Experts of a small language model.
Training: a variant of Adam for the experts, 422M tokens, 4261 steps.
Below are experts of layer 3 (counted from 0) of a mixture-of-experts language model. Rows are named router (the router's row for the expert), gate (a neuron's input weights, with its number), up (a neuron's input weights, with its number), down (a neuron's output weights, with its number) and show model dimensions 0-95. Each number is 128 + 24 x the weight over its row's rms, rounded and kept within 0 to 255.
After each expert's rows: a language model's description of what the expert responds to; "mostly gets" lists some tokens that are sent to it at least half of the time. This comes from a sample of Wikipedia text that the model never trained on.

# expert 45
router [149 100  97 141 129 144 142  87 135  77 147 151 124 158 107 160 128 125 122  99 136 127 146 124 131 115 151 148 124  96 141 123 147 130 151  95 108 113 134 107 174 140 149  95 131 152  65 130 117 138  94 147 134 102 143 171 104 153  90 122  88 123 141 136  91 152 123 150 129 161 101  67 123 114  74 118 158 114 138 115 101 122 124 114 110  76 126 110 161 127 139  87 126 157 123 122]
gate4 [124 141 135 147  93 159 129  44 141 101 134 119 134 123  96 148 141 139 130 119 124 156 144 163  99 159 149 125 134 111 141  81 150 188 162 102 131 159 149 124 114 128  97 130 127 112 110 108 121 152 105  74 115 119 124 115 129 161 100 134 129 138 138 111 132  93 158 101  87 151 105 115 128 142 152 112 105 122 123 131 113 145 137 110 153 118 163 112 121 173 106 134 157 143 160  66]
up4 [158 132 122 152 137  49 115 114 102 119  80 154 142 151 122 139 109 118 139 113 138 132 155 128 119 107 118 151 110 171 153 138 105 153 101 156 136 153 114 135 135 149 141 141 135 118 153 194 124 143 125 147  86 145 140  99 168 142 151 139 129 178 129  77 103 121 137 172 163 142 137 148 144  95 119 111 144 174 130 141 130 108 134 151 136 126 109 103 127 135 123 105  80 120  81 128]
down4 [129 108  86  92 141 147 133 141  93 100 140 122 109 146 157 114 107  99 159 105 161 124  89 128 116 153 108 124 151 114 144  91 107 130 124 146 197 149 108 105 105 109 114 132 164 156 159 180 134 141 129  97  91 118 130 134 158 126 121 122 134 133 168 126  99 139 158 111 157 164 112 147 113 117 119 131 136 124 180 137 132 107  62 106 107 153  86 138 138 117 121 118 149 152 158 149]
Names and words in sports tables and career text, such as Team, Champions, footballer, Cup, and player names after country codes.
mostly gets: " footballer", "finals", " Bol", " Mont", " Championship", " Bel"

# expert 41
router [115 136 137 117 154 144 160 102 121  52 139 130 152 138  84 153 123 127 172 121 139 139 194 112 132 141 146 129 141 113 151 105 111 123 156 112 101 140 129 144 128 125 146 138 160 158 116 118 103 102  60 158 137 131 123 126 108 141 125 133 115 163 154 105  86  92 141 176 107 128 131  76  96 149  90 116 163 138 146 121  98 124 101 128 112 106 128  96 123 100 122  98 126 131 131 115]
gate0 [158 148 144 154 146 132  93 117 129  92  98 115 178 112 172  95 150 166 134 112 145 119 154 132 110 135 132 130 154 137 153 127  95 114 169 151  92 114 117  89  94 101 176 144 103 104 134  94 141 132 152 136 156 125 128 153 153 162 125 134 140 177 127 152 132 110 146 144 146  98 112 118 116 170 140 121 129 156 146 132 155 120 147 157 141 148  84 122  60 135 132 126 133 151 136  88]
up0 [156 119 144 127 151 117 161 168 126 127 115 162 141 161 174 144 102 138 119 149 158 119 113 146 164 100 104  76 127 142 110 138 155 118 117 122 114 145 166 102 100 135 102 112 152 161  82 138 127 150 171 149 102 130 118  84 117 118 112 105 116 116 118 132 116 128 103 169 123 127 137 155 108 132  92  99  40 123 138 113 144 140 155 107 169 140 122 139 170 142 130 132 127  95 141 145]
down0 [121  70  94 152 105 140 122 129 111 112 134 143 148 123  93 132  92 133 106 126 115 145 155 116 119 148 171 153 131  88 171  94 100 103 113 116 106 131 160 162 115 139 121 122 110 119 149 124 110 108 143 135  93 146  97 147  96 166 134 145 172 135 146 154 140 119 148 143 133 133 120 111  87 104  91  83 188 155 128 107 107 121 153 130 160 137 116 195 110 116 149 124 115 118 155 142]
Byte pieces of Greek and other non-Latin scripts, diacritic letters, and fragments of foreign words, as in παρήλιο, Jelenia Góra.
mostly gets: " Flor", " Ok", "α", "ș", " Kor", " Ni"

# expert 12
router [145 107 115 132 157 158 137 123 127  81 130 128 117 115  82 143 107 132 135 105 126 139 170  94 115 134 156  94 137  82 146  98 139 150 118 102 105 113 142 108 183 130 142 145 140 163  89 100 104 127 111 118 157 106 132 129 130 137 106 108 113  97 148 137  96 137 126 127 112 130 114  80 104 126  78 139 138 122 146 124 127 112 106  99  78  76 111 101 192  92 168 135 118 145 119 143]
gate4 [145 122 157 154 103 141  93 116 124 104 125 135 146 170 109 123 111 168 105 125 107 132 142 169 118 136 128  96 157 154 100  92 110 120 156 104 129 175 112 134 143 133 129 154 124 137 114 150 101 122 104  84 160 133 126 189 122 174 139 125 132 102 120 118 123 127 136 114 144 130 116 125 172 102 114  65 145  95 121  92 119 114 134  91 178 118 117  81 149 109  84 111 135 160 110 107]
up4 [132 121 113 118 105  93 142 111 165 151 127 180 131 120 144 119 126 157 110 131 141 123 210 154 140 163 140 168 168 147 140 106 122 148 149 130 146 138 114 135 100 164 111 103 129 137 108 128 110 136 103 121 158 162 133 137 102 104 123 120 148 118 148 212 126 102 202 143 123 135 125 126 128 109 131 116 119 104 122 119 114 128 140 149 123  89 141 108 123 128  98 141 179 123 151  98]
down4 [115 101 131 126 118 128 149 173 138 131 125 112 104 109 108 121 155  85  98 149 109 123 155 153 126 151 128 124 153 126 128 138 135 110 169 149  96 111  92 123 173 151  98 134 125 125 124 130  68 131 143 131 137 128  79 139  96 135  92 116 143 136 123 138 103 162 136 147 120  91  75 142 133 172 100 101  94 164  77 106 122 121 164 148 152 169 131 159 145 123 105 105 145 173 100 129]
Words in sports articles and results tables, such as game, play, League, club, football, plus player and team name pieces.
mostly gets: " football", " Round", "year", " play", " footballer", " League"

# expert 37
router [126 137 129 120 118 152 147 105 112  69 142 124 145 160 134 152 140 128 110 116 139 133 155  80 125 134 124  97 125 131 134 104 152 116 137 124 112 132 139  96 210 136 156  75 156 146 138 127 130 148 130 139 121 137 139 131 115 177 131 131 124 135 130 138  46 151 148 130  88 125 140  69  98 142 111 117 131 118 140 163 118 114  99 109  80  84 112 100 163 130 110 120 142 114 127 140]
gate4 [136 103 115 145 145 175 101 110 135 119 122 140 186 125  88 104 158 120 153 158 148 177 162 154 115 137 159 133 129 147 122 121 121 135  88 149 160 158 148  92 110 134 139 169 172 176 129 140  71 135  91 135 141 139 132 111 113 136 146 139 142 108 114  95 128 121 141 135 157 141 112  96 143 107 132 163 131 142 172 135  98 103 143 120  70 126 166 126 134 115 134 161 153 134 109 136]
up4 [119 130 122 127 157 121 135  99 105 109 124  84 123 123 152 145 124 132 131  86 143 138 144  96 169 118 129 124 159 107 180 164 147 112 113 150  91 112 130 188 149 127 121 106 124 116 143 143 133 131 154 111 160 133 159 164 122 153  64 130 141 179 162 117  63 125 109 124 133 119  94 155 134 121 138 120 156 129 118  91 143  98 121 132 136 114  79  90 132 130 119 113 108 150 105  87]
down4 [121 125 125 116 155 133 165 105 120 151 110 139 123 113 156 173 154 124 111  64 141 132 121 118 104 147 136 119 114 126 150 102 151 111 121 171 144  99 155 148 173 130 160 120 125 157 175 122 116  85 143 129 143 135 104 117 110 117  97 144 128 119 129 175 104 129  98  98 103 139 117 125 118 125 108 108 147  96 110 145 121 128  52  89 120 121 126 149 175 130 151  96  90 169 145  98]
Coordinating and relative words joining clauses or list items, mainly and, plus or, who, where, while, until, only.
mostly gets: " and", " or", " who", " where", " while", " only"

# expert 6
router [102 123 108 136 116 183 132  91 130  83 159 100 135 156  80 134 116 125 187 102 129 132 169 101 112 137 116 106 159 100 149 114 119 135 150 137 144 146 137 147 168 131 147 123 143 139 137 121 121 120 143 149 127  95 125 145 131 150 134 122  95 149 133  80  65 100 156 158  96 126 110  85 121 130 118 100 122 126 125 155 130 113  82 134 116  74 122  94 179 137 130 140 148 113 137 139]
gate1 [129 144 120 168 112 117 178 135 125  94 148 134 142 156  88 134 108 145 140 144 117 103  47  96 100 163 185 192 115 124  96 178 125 140 156 134 133 138 128 121 132 117 142 124 133 131 129 114  89 120 133 132 143 128 152 140 130 103 164 111 143 138 114 109 113 148 118 164 139 140 159 113  84 107 138  68 135 143 146 144 117 114 141 110 127 109 151 159 135 119 113 153 120  89 134 157]
up1 [146  84 124 116 151 131 154 113 129 116 122 110 117 164  77 136 112  60 133 111 110 138 135 124 133 158 144  93 122 104 140 141 118 139  83 104 115 149 154  87 140 140 108 112 113 152 156 139 153 135 150 128  90 126  57  86 118 132  98 129  76 121 143 112  95 173 110  55 131 123 121 128 157 140 133 129 115 133 134 149 142 119 145 136  99 126 100 125 131 139 107 123 149 155 133 159]
down1 [148 112 121 168 134 150 120 116 124 121 142 147 196 106 111 144  91  95 153 130 170 123 135 107 117 141 113 144 115 133 126  97 109  99 115 134 127 168 130 132 136 134 140 105 147 143 152 116 153 103 105 139 116 106 125 137 122 130  92  92 108 121  86 134 114 158  94 102 102 117 130 146 134 143 162 138  93 150  81  60 121 142 101 129 129 164  98  80 136 173 116  94 137  93 168 122]
Final or middle vowel pieces of non-English names and words, such as a, o, ia, ne, burg, sky, Singh, as in Baghdad, Chinshurin.
mostly gets: " Singh", "nia", "burg", "ae", "ño", "ı"

# expert 40
router [148  98 122 124 118 128 143  99 131  93 135 103 121 128 123 122 145 130 133 100 119 129 167  71  99 146 108 124 145 100 151  91 137 135 154  97  99 122 143 123 182 110 134 119 143 142 128 126  83 100 114 111 141 106 151 155 111 160 105 106 127 147 145 136  92 165 139 151 120 122 130  91 101 155 115 116 160 111 159 157  90 141  97 129 101  84 122 114 202  71 134 108 124 129 114 158]
gate4 [106 138 132  86 117 132  97 108  89 144 177 129  86 165 162 118 107 108 149  93 148 149 182 211 125 152 125 153 127 166 139 124 115  91 129 163 155 157 137 154 126 126 161 131 155 125 137 115 141 116 181 129 139 123 135  88 160 121 145 132 145  95 145 135 131 123 163 122 141 129 103 129 119 183 131 153 130 124 117 123 152 145 139 148 142  86 129 155 111 151 129 123 107 129 115 137]
up4 [ 93 145 127  86 100 136 115 133 109 125  99 107 109 143 130 125 115 117 109  93 125 155 163 122 124 122 167 160 160 131 168 128 134 159 121  94 103 179 143 149 150 133 149 167 175 143 131  83 154 155 172 132 136 132 133 106 148  94 102 138 120 103 156 144 119 112 180 114 130 139 124 131 152 143 136 145 187  98 146 124 142 139 168 134 171  87 140 142  91 155 120 154 142 123 143 128]
down4 [132  95 124 103 120 149 113 144 165 116 156 100 131 102 139 125 132 152 138 141 116 107 119 169 157 119 117 123 106 123 141 124  70 158  87 149 151 117 125  91 157 145 134 140 162  91 148 118 117 127 114 133 141  86 113 106 145 173 110 111 144 146 145  88 181  97 152 130 179 124 101  94 110 139 133  98 120 120 151 109 111 155 132 139 156 146 101 129 135  85 181  87 137 122 127  88]
Commas ending an introductory phrase or clause, plus subordinators and relatives like that, which, when, while, although.
mostly gets: " that", ",", " when", " which", " where", " while"

# expert 24
router [142 128  62 129 124 142 153 118 129  82 155 117 133 146 137 132 119 128 147 142 145 136 158 114 104 154 141 111 119 135 155 103 134 122 166 138 124 138 119 115 144 142 137 117 150 132 129 118 118 130 139 147 144  34 129 125 106 127 104 131  99 140 147 175  96 116 118 160 101 136 135  78  86 170 123 116 155 140 146 116 131 117  68  98  97  68 123 124 167 110 151 118 113 109 132 103]
gate0 [150 125 156 102 106 107 125 175 125 151 132  87 168 106 123 148  88 157 116  92 147 103 105 128 104 142 142 162  72 120 138  87 137 146 108 149 119 109 143 114 134 110 135 140 141 167 129 134 176 180 117 125 166 107 163 144 147 148  99 129 119 105 140  97 133 135 150 120 137 122 129 117 131 134 107 132 114  81 120 165 115 161 187 136 168  95 154 103 133 119 102  99  99 127 123 132]
up0 [145 126 196 109  90 119 142  94 132 162 103 129 143  97 140 149 118 113  98 120  94 132 126 137 102 121 109 108 117 129 122 113 165 168 112 107 105 148 125 141 112  88 122 134 120  87 122 123 137 146 108 178 162 102 135  97  78 135  93 131 119 102 146 145 151 134 126 108  97 138 122 136 126 170 118 144 141  94  70 141 135  93 153 104 146 141 132  92 131  98 154  67 137 150 136 120]
down0 [103 165 153 124 137 135 126 128 160 129 105 133 125 109 134 132 143 127 150 129 126 148 143 100 175  72 132 101 105 112 113 148 171 109 113 122 105 134 115 161 103 127 119 135 109 131 142 133 123 135 123 132 128 158 152 144 106 121 124 181 143 120 145 102 106 126  89  98 123 120 119  81 123 122 130 172 110 133 135 126 123 157 255 134 141 133 159  96 141 128 106 140 116 133 134 151]
Opening parentheses and brackets, usually before years or asides, and the leading digits of numbers and dates.
mostly gets: "(", " [", " (", " instead", "[", " Ber"

# expert 18
router [143 140 146 134 118 140 129 106 128  79 119  98 115 149  59 110 151 110 158 117 133 119 163 132 103 143 154 139 114 117 140 120 138 132 149 135  95 117 130 109 179 150 133  99 173 156  96 124  81 112 109 142 153  87 110 156 127 109 124 126 123 125 134 110 103 138 145 182 127  69 130  91 107 122 100  97 153 112 172 119 116 103 131 120 128  88 117 135 168 123 129 129 137 110 128 187]
gate3 [120 171 133 141 172 153 147 135 137 135 144  70 206 166 132 133 119 116  96 103 104 128 149 129 116 140 129  84 147  84 121 130 127 125 139 171  95 124 127 119 163 113 108 173 164 136 137 156 130  93 132 137 113 140 119  96 101 131 156 114 157 164 150 119 115 123 129 169 131  91 148 135 152 136 104 125 147 137 138 120 148 138 126 143 125 124 164 146 125 167  82 139 143  82 113 158]
up3 [108  91 156 115 143  93 133 115  76 109 113  73 170 122 132 125 144 149 127 104 134 108  72 108 131 112 134 112 139 153 121 122 161 154 128 113 107 113 127 159 133 145 164  84 110 154 134 130  85 145 158 131 113 115 104 117 105 137 133 119 181 116 149  87 134  86 160 120 130 154 112 153 157  92 140 121 149 102 160 137 133  94 122 130 130 142  82 152 152  81 161 112 143 112 138 113]
down3 [ 89 110 154 176 132 125 109 190 137  78 128 136 128 106 177 132 117 138 120 164  97 146 123 113 156 146 158 150 135 171 116 133 113  86 161 160  87 103 121 103  92 128 133 163 169 115  95 140 119 161 109 128 136 138 128 132 144  98 136 128 110 121 119 115 117 126 149 123 130 128  83 139 140  90  98 132 124  98 106 146 155 126 168 128 158 138  92 126 117  98 128  98 152 112  80 124]
Location words such as at, in, near, North, located, especially begins at in road articles and near coordinate symbols.
mostly gets: " At", " North", " Mont", " near", " located", " at"